Experts of a small language model.
Training: a variant of SOAP for the experts, 527M tokens, 4019 steps.
Below are experts of layer 5 (counted from 0) of a mixture-of-experts language model. Rows are named router (the router's row for the expert) and show model dimensions 0-159. Each number is 128 + 32 x the weight over its row's rms, rounded and kept within 0 to 255. Numbers have three digits each.
After each expert's rows: a language model's description of what the expert responds to. This comes from a sample of Wikipedia text that the model never trained on.

# expert 21
router:188081113162049181169106087165077146134096136087118103150142138106096148166186159092147140115158080083149127133072138158082085157186118104061124111158138147173140131145114082201138172126207143133092111133070101100106168121104160142217098130119141114112079075140163150127124143132095120134127086142108096078123162160120092120147109097076115065150140148148121112102118135114146112071162114154191197147134152108111100131119166171183112106140117156130148091105155110122101095136081132
Closing ) and " ending titles, Format(s), (novel), and words like also in See also, Championship, title, song.

# expert 28
router:114090135096159094177102097155138115124204104184061162068162096120135103090105187113140152056042145158147077142145077117105131122138136117090125179072157127170207118149122139115131145111091126125127158176076116087086132118144119132125124112156090141142093097116123151132112160160114114128095147072101132137111169174151114120189105190156137116119115080081170141189121151104111138146106121136124136108168009118144078188096151127121170127159151106126146092120151107064133135104128119
Middle syllables on, in, ton, ron inside proper names and place names, such as Ariz-on-a, To-ron-to, carol-in-iana, M-on-roe.

# expert 14
router:138118158142093125117139150138168115118099142078151185140090156064120136107057142173151119138163144151086169132093157047078080099153114117159072106120116100121093112176174130117171117108152139101099136120174101127127156165155136098206141143123147150097163150137114154076177042103109112136132143119169095128177138173136107123199043134127133148101084121128054148087119171090134130148164121106128123132122078100127189152087114142130106167084094118128130140078130120122168083110058194
Colons after field names in list-style infoboxes (Length:, Released:, Status:), plus slashes, dashes, and words like is, called, named.

# expert 7
router:111126174088101159171145115193101100078127167079117074101146136153135135041160155176070097144120148119141100121130200101058122177148149126099155109155122127097111140130120122161145072113115045172166137158161094153100167103087160115145102164131152155136140153152129164136126182156113068148108109156130125179154122103184163173079123123117167123123184189083202196164131111091199176135091102115152101085112147149140114125114159126135162121084124145161135137140134156149147159179105139
Standalone space tokens, mostly empty cells in wiki tables, coordinate separators and spaces before numbers or words, e.g. "| |" after vote counts.

# expert 13
router:174140102134208104128168165151154117139153102131087078145140099089141190089106131166127166120090093091065204128098172092163183094124138105114162099139184101121165143128134177157129092114199095133177090162171087127153141128115155104091130169043153130097132149120168171129142102085138151134136164134149117091165147085139181157150134136103094115165085085208111151135165148090094130185175120106106187120151158187113115142107133103135173133172120145182113120133136140072150137147155140
Word-internal fragments in technical, especially biological or medical, words, such as -act- in antibacterial, hy-po-thesis, phosph-at-ase, and prefixes un-, mo-, po-.

# expert 26
router:146084110126150080086181074164124167153132115198152130102078068152072140153137099130157108110173095149157177094074160189152124125158106140174134127137150133094091114115132102129177149084147182142074115154153182191152152169091153120119145133157075083148081102187118133102134163168130083077142167133165119148101160109114154166142171162105119159113109146101065100103092080168112108149089167112088116178096082144192086148170148132122118130123146132095154131178097117155137189076134120
Short pieces like en, r, an, or following an opening letter, often in proper names: Wenlock, Württemberg, Golden, Kennedy, Genres.

# expert 6
router:140090115103115119093136057164131110167148098186148123130163098130105149095167083114154129124132153168143086124178113145118161127055141132104143095146136194145141139133106093108113178117162171168074210075152122099099123095158086058150112115151158140137091114151134111132109141151196089122145067147057130091087169189148089097140099106180156195176142112121094078132160105132103108087094163115157080171166083143169108101073090129131150095117177131095115148182106120092115101107124116
Word-final pieces like -ing, -ive, -ide, -ring, mostly in music and film credits: Give, B-side, Starring, Running.

# expert 10
router:107196144123148205140088150085161089146113100094142090133146136115110066081096141109082121139156164107171116107130116058095110143177143143118164165161100145131177120108092147167136083138127075177065150163073129097140143150149166136096131178140171095150115150161182183161085115133090071098111128136059138093106144141090152183087139122127137096152204167134150160144172142128212151160099092127120175152112148165093137087101141146115123138121126107156142171097182141188141156176139120
Newline tokens ending sentences, list items or table rows, especially blank lines before section headings like "== See also ==".

# expert 11
router:097144093135102162165116106092172178159138149099167133123102167126129121132164156097151118148076120098137083121134067067156081103159078154094127110140122164135122071160143116106119145076129109138192084100102106115185137122112130175194133071082167123120162089112137145116156132015133136102171151147116149132127092099117137212142156110060127095120144101098081119096177092117105177108139170138138166149187097105114166089105160142147111164183125106165153180104128139066079098110135091
Opening parentheses before acronyms or years (APC, 2011), opening quotes, apostrophes, and sentence-start pronouns he, she, I, we.

# expert 27
router:126099041132143091162122176153191155142132134103104106148135168058143167108185107103100094088122122121181099145087161104132168137127149108120187184153076125058083153077138128083173085106079171156149129125091107113185143084201109121144108141175099085140143180101167144143145183163115125177154147075123119102169165153120137116092095172120160103120111139148160104167115067101123104071174124128114127110112128075137139109142099108150135115091145155052117123156131174122074108152102095
Infobox field Born, and pieces like if in Wife, mp in Olympics, ef, f, plus part, all, due.

# expert 23
router:128133112101122153100145136134076079092163087096150089142115189190188138067137123170149169153141124095216105087143079148118103100159158150110103110106139159174139205117133057077109094093146164110089090143147157142139234136160133151138079107144110140168144072085104097145107130087106152074080155093110138139131180144103157095135088136093113099114138176106120059112149132137138136089076127163106115136080171166088138110122120142141138130097090099135076175114153123109160088101123100
Hyphens in compounds and list bullets, and capital letters inside acronyms and codes, as in FIA, NOAA, IRS, CTV-2.

# expert 15
router:155120159112080147083137083113102160151075138156100161176146109162110166180062154143127086127126160159163136160148136177107158109112145091135092137153106161126080154160069123094129111174147105127130094127150164198143116145107071062164147078140145090093091123097085113169142130093109181154158135182171168122157119150093146149122148133160151224133099145100171127141129082187182097093103112079110142161077151168178149097128135087148146090142185104054146106151128127121128153183106099
The article a or an before a noun phrase, the piece k in walk or unknown, and ordinals like first, final, second.

# expert 31
router:067138100135077121070104079061125150153148125140132117143112097125154112168071152112113128152099115218177117173149116154159074134133126104131136096130140053139117116094149116157099142123089084105158139125133161104171111061085156143098122120164095168130138150099100125102141057161083095137128213087167137150158090121162108091148113133169106072154156088160144135155108137171126115084160166163140125152099148083121142146154073100117107145137189102082091094142134228103170175122091111
Single letters and short pieces like u, b, ri, ab inside words after the first syllable, such as Man-u-el, grad-u-ate, ab-andonment.